{"n_layer": 11, "d_model": 256, "experts_per_token": 8, "d_expert": 64, "activation": "relu", "routed_scale": 1.0, "balance_loss": 0.00221, "router_cosine_scale": 14.0, "init_std_router": 0.0127, "lr_router": 0.000914, "vocab_size": 18499, "norm": "rmsnorm", "norm_eps": 1e-05, "tie_embeddings": false}
Below are experts of layer 5 (counted from 0) of a mixture-of-experts language model. Rows are named router (the router's row for the expert), up (a neuron's input weights, with its number) and show model dimensions 0-127. Each number is 128 + 32 x the weight over its row's rms, rounded and kept within 0 to 255. Numbers have three digits each.
Before each expert's rows: a language model's description of what the expert responds to. This comes from a sample of Wikipedia text that the model never trained on.

# expert 11
It responds to: Year fragments like 196, 200 in discographies and tables, "lead" in band-member guitar credits, plus "born", "+" time gaps.
router:127123139167158127066086168164154086112124091103091153182187145178120146067149149151124131160117124097099122134117157139126125183158070130105128146137127174088155133114155161071087114114148151129094148132144085168158162173086079113140173061132135156054074107174105084118189128153152123098159123205134109107076134095120138123123173132104169089112101133118162124141167148114131156109090
up0:098116081136102128109065121139148081118087084120073128137153146157126159131088168135121105134132156150110143148123167136115079159126078102150193127135123170129143157092141126116141103109128107093090137093170127122077158220070143090134183105155158144140103115124160158104149147120161088141132151115138169123132154101127192138130115155131111097117149129107107120124106086139050122130126

# expert 57
It responds to: Past-tense verbs after "was" or a subject in sports and career biographies, such as named, went, moved, won, joined, released.
router:172095144097119070103100131119074166093092211101154103180102114124132147115137102125143131103119130036143075090172141149092176123128099081124140100137170108110104098068154187097104128131143145124136133159072126133163119174076147102142148074091084140153139080151121164138145167140093165069179103106146111135099189087148104122127146096185138072094120070146147100130110150095093130082083
up0:132117064179143064112145118153129118185167129121097160152115073129157118083135108117080143138094100115134113109164084139083167155148162088155105109149111128213129126122131157123126116097105146154114102111123112147164112118081115083113090055129135136129129124134090106058191170047109167073091124101090130159134131125131115097103095107101153100143148062084165109105037128163113143130120

# expert 60
It responds to: Space or quote tokens starting a line or list item, especially before scorer names in football results and before years.
router:170109156136089107123150159115090084133106108150115145157109128143162142154091172092108095179106116189100133122159133097110115146147087151074135145156091094138098094121177193105145078111166105138179170169103155101113097193125114157144085192119167154114124132191082099107142169161114044136125193132122131155156109138096073145112141147089120112158126116093064140152141178116088153140153
up0:148069168082184095179123150130092116114113146133045107167067128184151164173210105074093140123115157134187168141140090098101143116086091151137181093059166151173103122105156125119141123050139137140143147143112130110117173157152190025122122137111106155175134159118105128134149126183122152100175115119128191120187097142126116107112132117119152147143153103136140065102154141108137123127125

# expert 29
It responds to: Single consonant or short word pieces inside proper names after prefixes like Ar, Car, Mar, e.g. Ar-v-ind, Ar-p, Lat-v-ijas.
router:115130166125080140141148129157175156130176064181131154129103106110134094111115109138137095092129138189128123120124126148114144149128117154163140139151137157120116115149121140145186122158126110109092115100062098084107128104111087151069136120106184209129097126161162133157099111124130109089142114124133138110130215087126181163092122156091160132196140173196103088152119137145122100090182
up0:081121118169108139098131106097109160078055120174185130120070103115144095102121136150185113115075111100117076177156110174167132104086120170117095169119066077165092112161102153178143144170077095150128155048132140144150127122095039094141064082125111137134108131159182171131107122130067161116167121153103100053116161099107121117163141076127172169138073169124107110104051079170097134131101

# expert 53
It responds to: Syllable pieces inside Japanese and other Asian personal names, e.g. Mas-aki, Tak-ah-ashi, Mats-uy-ama, plus occasional "of" and "in".
router:098103126159054088099155195154082165094157188154138108110166173142099119188172116103137142135138160123139107194084130153115092174105098103125205112116174165124172128135150096117144062176100146115180143034138117120154144137107175157086178149135124138143176123086152140096142157143183122139142115079171122084109148103158133213159092071113129151146165115122106105119109163127166189096164
up0:129184119149054121071151092100081105137096131103187143199130156116139105119127048077142104117129094107122162158089108190108093148140088114153136119153119160092173096131086127158160091146156121105134111112176143111136132138139159120139168068125101144128150073120159156137150137140129123070134121129127170111142138136173157140160109176108091143165129173166013063076165124101164190136144

# expert 2
It responds to: Words right after is/was/be in a predicate: degree adverbs and participles such as particularly, especially, considered, been, not.
router:091094123111164158115059144105177209198137122093117121121143179124147178135101112193089137057092138040092126149148082140125093096142176145090093119070143151113129163125069135131116105107106115113063121175157137127130165183134162126165123087138113151159163101105089133118149140161064156134085156102114165139084111151127071128076181101098151122135116114159086161140161143107128141105122
up0:144111137133102193092160158107104178129113152097122108133125130126101125155133074138132100135098148133047115132052164121128193116122160165113159115130098142156138148158143140092188154080163092119164127076083107157100147150145130112166130128124144080115185167122132152108140086108087108082141179115108074116104123067100057090119161102120148133150096105112238121121127114082098182179132

# expert 19
It responds to: Opening pieces of capitalized names and terms after of or in, often government or military titles, such as Ex(cise), App(lied), Sub.
router:124106120118106122111094121130164113163136146129116106145151129122105153098112130147225172180186122139138077117166121132181086111086107108127119152101088127182116084062157190143058165133171062092194114136117113154189122137108140085106131124134032140176198160150098192151084107145103128123068135163101171086161131153133122084098141140165082094156092113113166157136174079086163122154170
up0:054116087121133128163118138171118130151120156139103110120149197028135131134123091163145135160159140132152081174191116144160140119133110052103069152126137113136150179086151157080119121114105151125155188127164147080098140117122132027100152092163092145165111149075144193193126109091101134164112129129066180108098156153119129171151121139138088098113091132123157147124102134130138149175114

# expert 42
It responds to: Country, city and institution names completing a phrase after of, in or New: England, India, America, Commerce, plus year digits.
router:098090145106125097192115158197151090123145155080106140146150151150029145139148154151157133097172142096103120155094162140139147229101120116200127120119122085120097118100099128114101070120145078137171084078102184147144163147070083121195065124083087136129145150132132120084121124093137165122144146108148162047149063114097128098172112108137194141112094142138178160085158103144180141125130
up0:072160145105205120177142122228145106125169135125105099121125148106152100127161109107098153119143136227217150148144149156074153205160137113126060157107100133104149128168105143088142147156148128102123125079115099139162149160151086178168142042097041163080071053112136095146146153120145115087132081137161138060122155120148101168125130136109113156131188128118119142132136141171100096113084

# expert 22
It responds to: Head words of institution and place names after a comma, of or a pipe, such as University, City, Republic, United, North.
router:142126130130135120099114136168133138134122075100106143150147138142108144119145120139184204138111119143116107142150114114129120180133094072179113141092091095149087147185087156108106120086145108095155101126147139169179170144142070135180164101171113116137168133236113105109152108161128116136020110169177109126127109039099138106126141163210157099109073203189137128140153107094147081132125
up0:146129135139177132126156118114116153128122100142167106163122132130138091136143106148169126051139133239183102131201114150150100160159094137149082110090110146131182069157085150089153119110083154158153108134000165151086146161155122155124128134119145175104104109143136092128174109139177140108146152127108140133136141084111156098128189123139098143142132148134156162109134124105142099106116

# expert 58
It responds to: Bytes of Devanagari, Chinese or Japanese text, plus words opening headings or fields, such as Education, Infraorder, Other, details.
router:166161137118190083097118081167127034129128192154146130085121084095132106137098161156136100053128131163139108146115117126155129119135086099099110182134167110075183139101120057078164154091113116172151122160108127179107157133187078117138100114071181127126081105090136097127129115129131149127105138146097076070116170116125129129167129128143152142082101166115153204051108117129129170083148
up0:136140158122184054105111044105106064121103163160158120081115100054145129123084100136149082103113161155164111089137106128142147069147100100103089166157157088078196160077111132122158159104099114156116148157121100154089123132161101139115141129081165118160049097086128101150137096131167124081117152133080120124115141126157123109180159170146115114079122130128102206090103099139089153071163

# expert 38
It responds to: Capital letters beginning foreign names, often after a hyphen or bracket, like V in Voronezh, -A in al-Assad, -S in sub-Saharan.
router:112126105176151119111111157120158163168107107237091138111098129078103043116129134151168101068096122187135146114160138128116137150152103128087129138175105163126123132141095208194115112104147078135158128171067123159122068156108101129079054193144117147117165096145134125192143102105171068108169132100123153086224119134161146117105159150095063131161141179096128112135127119138067096161150
up0:090105180137109141059095149159174144137098158146106177184130034084149109071105071173159110116168106116085150141134106107126155121121082066127221129155102114099161127169111138124080127098155156098137110065120130148080147165073123136104107142060154135150100204150112161131135136102113134134163131197118182120137138129137155140132119122123173127174102136142132122078136105121038118143175

# expert 36
It responds to: Word-final pieces completing English surnames, place names and song titles, such as -ville, -ington, -wood, -in in Rockin'.
router:148115130134080111122140113165104137126197210106154049163178111183097133130107121132065165125174117121129119192092143160110143148096098121164173113120172124153082177129078123132131080140137184132143085099142121124170146128086153093151154096126134146153136130085142135094109112115127149154164110081164072117090121110101134167131091064115172170074130151170172138091112162156192163151127
up0:126149200183104085108120127099123160141145148132096075181101104156132061076105094138195107093130073140110107085121114151110166097103097119092148129189156115138138134129159140127113163126216096156172137090103114169184116174102077169114110137076120171112153116118096115118130125129133126109115112091102122122160131076098128128096099098170177092070123151130166174194130124092138098113089

# expert 56
It responds to: Suffixes completing words, such as -al, -er, -ation, -ment, -ful, -ical, as in entertainer, informal, curator, authorization.
router:130154156094103101118161112136125139159166122063117096090185105156120107166085105133114111155168174126161082124077126117196106125158167141169142148079134065134086119198141151110167142174150178132155116096144109137175177083182143092108150104131191110140082169147152136160098183147102150165103135153145111131082142114154111156144115099145123176085129080145088135078139112135151138103117
up0:182165141103151173072106144201098152086142166130130151097131089146121092125139140150139165136082128141066108136099177096071183138151138089096087182145118115087089107146114075136136201092151174145164112127086127099177175080128149153133096121104122167105145086188153102094100124127124128144094143137130103123138164065089189112153074112116171158099110153136138120128093103169163127129139

# expert 48
It responds to: Word pieces following short prefixes like Al, Con, Un, Te: ong in along/alongside, ix in Teixeira, al in Unaligned; also CJK bytes.
router:143130199078095144111096141187131128141181144114120095179134174140168035147111151115092156149141114142083176148143062109137067187098064089118126192129128108131136130131142153116101129099188141123171106173119078129132082126072128196127153115126171111161124148123128108123112146170145153130095151112109174152129141098117146149119103158141134152160157157184137161119136122144108102156160
up0:114093183142105118111120142087112068129115184142118077145143079094111100110104153143106119141208155114215172167124115134141140150156088172154175179108120127146104076119111141123129096100089168119177110143112114120130102101060087119112111117148174132190128128208099161145110126118096152137131136190074139097136138120130172168062125162093117107149086176164170087102082173158151113114152

# expert 39
It responds to: Word pieces such as o, ro, ra, ia inside scientific and technical terms, as in autoimmune, microgram, Alphaproteobacteria, dioxygenyl.
router:132162125193117139121178141162172178130180148150115146129086123106153142114065128118139135138169110188149100164159142122173092150138152134101104143091136153149121124125043138131175105170054094170163094109071129091121086092119127125084107131144208125122089167158121147130083142112136123119149121152142151091121169145193198126129177157107107108125157156130139107141123169160144098126142
up0:115204127136113150120136150123111043135101204124156145169148095113087167123117119063106162134194042149122105127118184119124082127115126090118126138188121095073161173113131091089120193129111141128107128116092144150160136127097110205123152159142121078088143200127135095136140080121159104110159088122140100184119139138114087141110114106068152098160149094124128177136174053156088119149077

# expert 30
It responds to: Mid-word syllables of German, Dutch and other European names (St-ra-ße, Beb-ra, Lo-ix), plus sentence-initial pronouns He, She.
router:129113087139139154155075154170097157120186099145113109108099092143067121141158130149151193107184095170088142161131118165129152155141153134137155125134116186175084083117148126135085110134146109120146136092127169159102147118073152143143080111153166210109170153112144154115149102147199175122122107115149180108151022180134142057062203115163094091115158178114133102110106151136164094158112
up0:141129116116142151132093109143105095164099108144115147135068092105093184117159110123079110126112106122091106127097166134110163137142175138160132081146125139106175104191148124153121110160107177127110194127119102113121180131063095127140147124138159132078087126099080142115135190111102101138194151107165090078092085212106151115122116093095170128143169098137111113117096164141121140135049

# expert 10
It responds to: Capital letters and short pieces inside abbreviations, codes and odd proper names, often after B or R, such as B-ex-hill, B&O, VMFA, GHz.
router:080148081165160163111157119106103114137088109173135160090111117152116133118144121203099136113068076167128159098158124125123173127113106069166110100118128100107126171116155135121106136127095177140086111145130117176132120111094114136107109147140098104137089165156165085122113131138184156068169143076159138139144122143124133087115169207098132086149163179150128107137065106170121113153103
up0:133094155131175144118118119124149140118100121152110144105069112077124163104134150164109127134193133142122190063149079166146156079161070143178067148079096110148118091076139142143110186138152126116141159138084156156090109109119128095122110153143134185133097125115129139152099098179117128132173100107084142129157139186099100162095172176065084101160122150108065139157086162088092053140113

# expert 63
It responds to: Pieces right after a capital initial inside foreign personal and place names, especially Polish, Slavic and Germanic ones, as in Główny, Gesellius, Giovanna.
router:127112096105143167100128097184118146130101136183146155122055155119110139101185137159131167178108109188114202123109199174040138127098124076122117114149126151114138147147134120145078067142097142096102147102082136128129215107113116109121095144115101149116131118095130125075123090145174109063134103116172105117138113155109176089124151151093123089166158126128134098186069116141101128140130
up0:171145092159165189168009133120108116157190157152104143041086149173153153134126070111093108160112091119151157104098068148111093117104163113061144130137166143188143161100167142094146125124112134111126134137141168069101159131123152092154144121148083116179143095146156095157115158181152117106116144156128122130092096124113134127126182147132103128068114165130138112178135133085147162155132

# expert 0
It responds to: Mostly "the" after "in"/"of" in place descriptions (commune in the Loiret), plus coordinate numbers, years and infobox field labels.
router:132035091196169139097108130111174164128112106181140164169163099102086118131070133079105133113128130151153160135113131139135144185068190140150126154123069174148105187151159155145091094061149048141165181135157116168163088147127133122121199142132101132085151093138083135141158113126131142136115179122114090085119075171120117139120153095101115096123175141079119120116155107115158077132146
up0:178112090133181120129077144160115116114148112175179140152136082096163181111121085147220116033149135109153165121096121196105152109121094119103138179127123115055121116178114149107049146141169137099154103113106111129146106119127100112161131139155111153092190098111097071178192150155140187127114136154148171135103142156166163181095154165111126076153097197114173089156133125132070124074106

# expert 52
It responds to: Line breaks after an article's = Title = heading or a paragraph, and modal verbs such as would, will, could, may.
router:124080147127099136150108111055089125111127145178064138083091177105180170129161091092095081127090148070163110092177068186074152120115122130083167119122163109058140130100125137145137124171112098124134156097193109146114131155108152129128155125138149131146130178152079087156160180174134142151148127093160091134145097129176140108114105088141128120182156125130136115180065131155107175140139
up0:112116181145135137145105132117124145148156159134076127144112124126162081073121180127141097109159089101167189156138071136111128123122160174118158116150104112083091184160159123160093113118112183110098123100049169086125091143143108141131121117114118122185091146051101108174192170170080133185111167118139120123144110102184177095130118097080108134112067131107125166163136114098119070093134

# expert 27
It responds to: Spaces, dashes, signs and first pieces of numbers, especially year starts like 200 or 201 after months, "in", or table pipes.
router:101156112180161096141115140089062159085131071160090212066122152108116169106170062112112137126153108164162084145120128150119138212106088066165109138069155126103132124113145192137148150132119102153116114115129148161129103056067189177131161087155127099070163138195171114109142097120188164105132141191146167144115089145095075097118135162180197118094091168088111147095131149118151122129078
up0:140143121159093195172186115131094149167173202130128123167068096125099130119140205160095114159189138145195106111148103106116145104088146117110110123117064125073143153076140148186106115133157078112135136190118120124114047119133134127119107125139133092109171112125129080139163179085122160131124138112156122145094129163132098169128134157097136091182213158085185130165112105126121138120109

# expert 12
It responds to: First token of a cell in wikitables and semicolon lists: spaces before numbers, dashes, signs, Year, For, Preceded, compass-direction words.
router:100158144189132145099102118147155097134079079117097163134146159154126155167136106111132124118105143155171138102151174227108073189145082081164115166099141142156108096181148167076149117112082139138066143141142105157181185190179054137171195105141149097046099118166107137108123118176137138161112112158131073094109164115103135127100173181123108132095099180136198128097160156113135094124123
up0:149143178186098065086087172133150130123143070142179126156169174074212102124087139123141129079046108108164122121164111151069138117126125115124092133155139102168155090202109123112147076122103139129113149178171147146160107140130084100128092154114115109140095134121129127133133074126082131178126168110136087106072151071107158108091093159146124140087092176151123169082133115056136104120117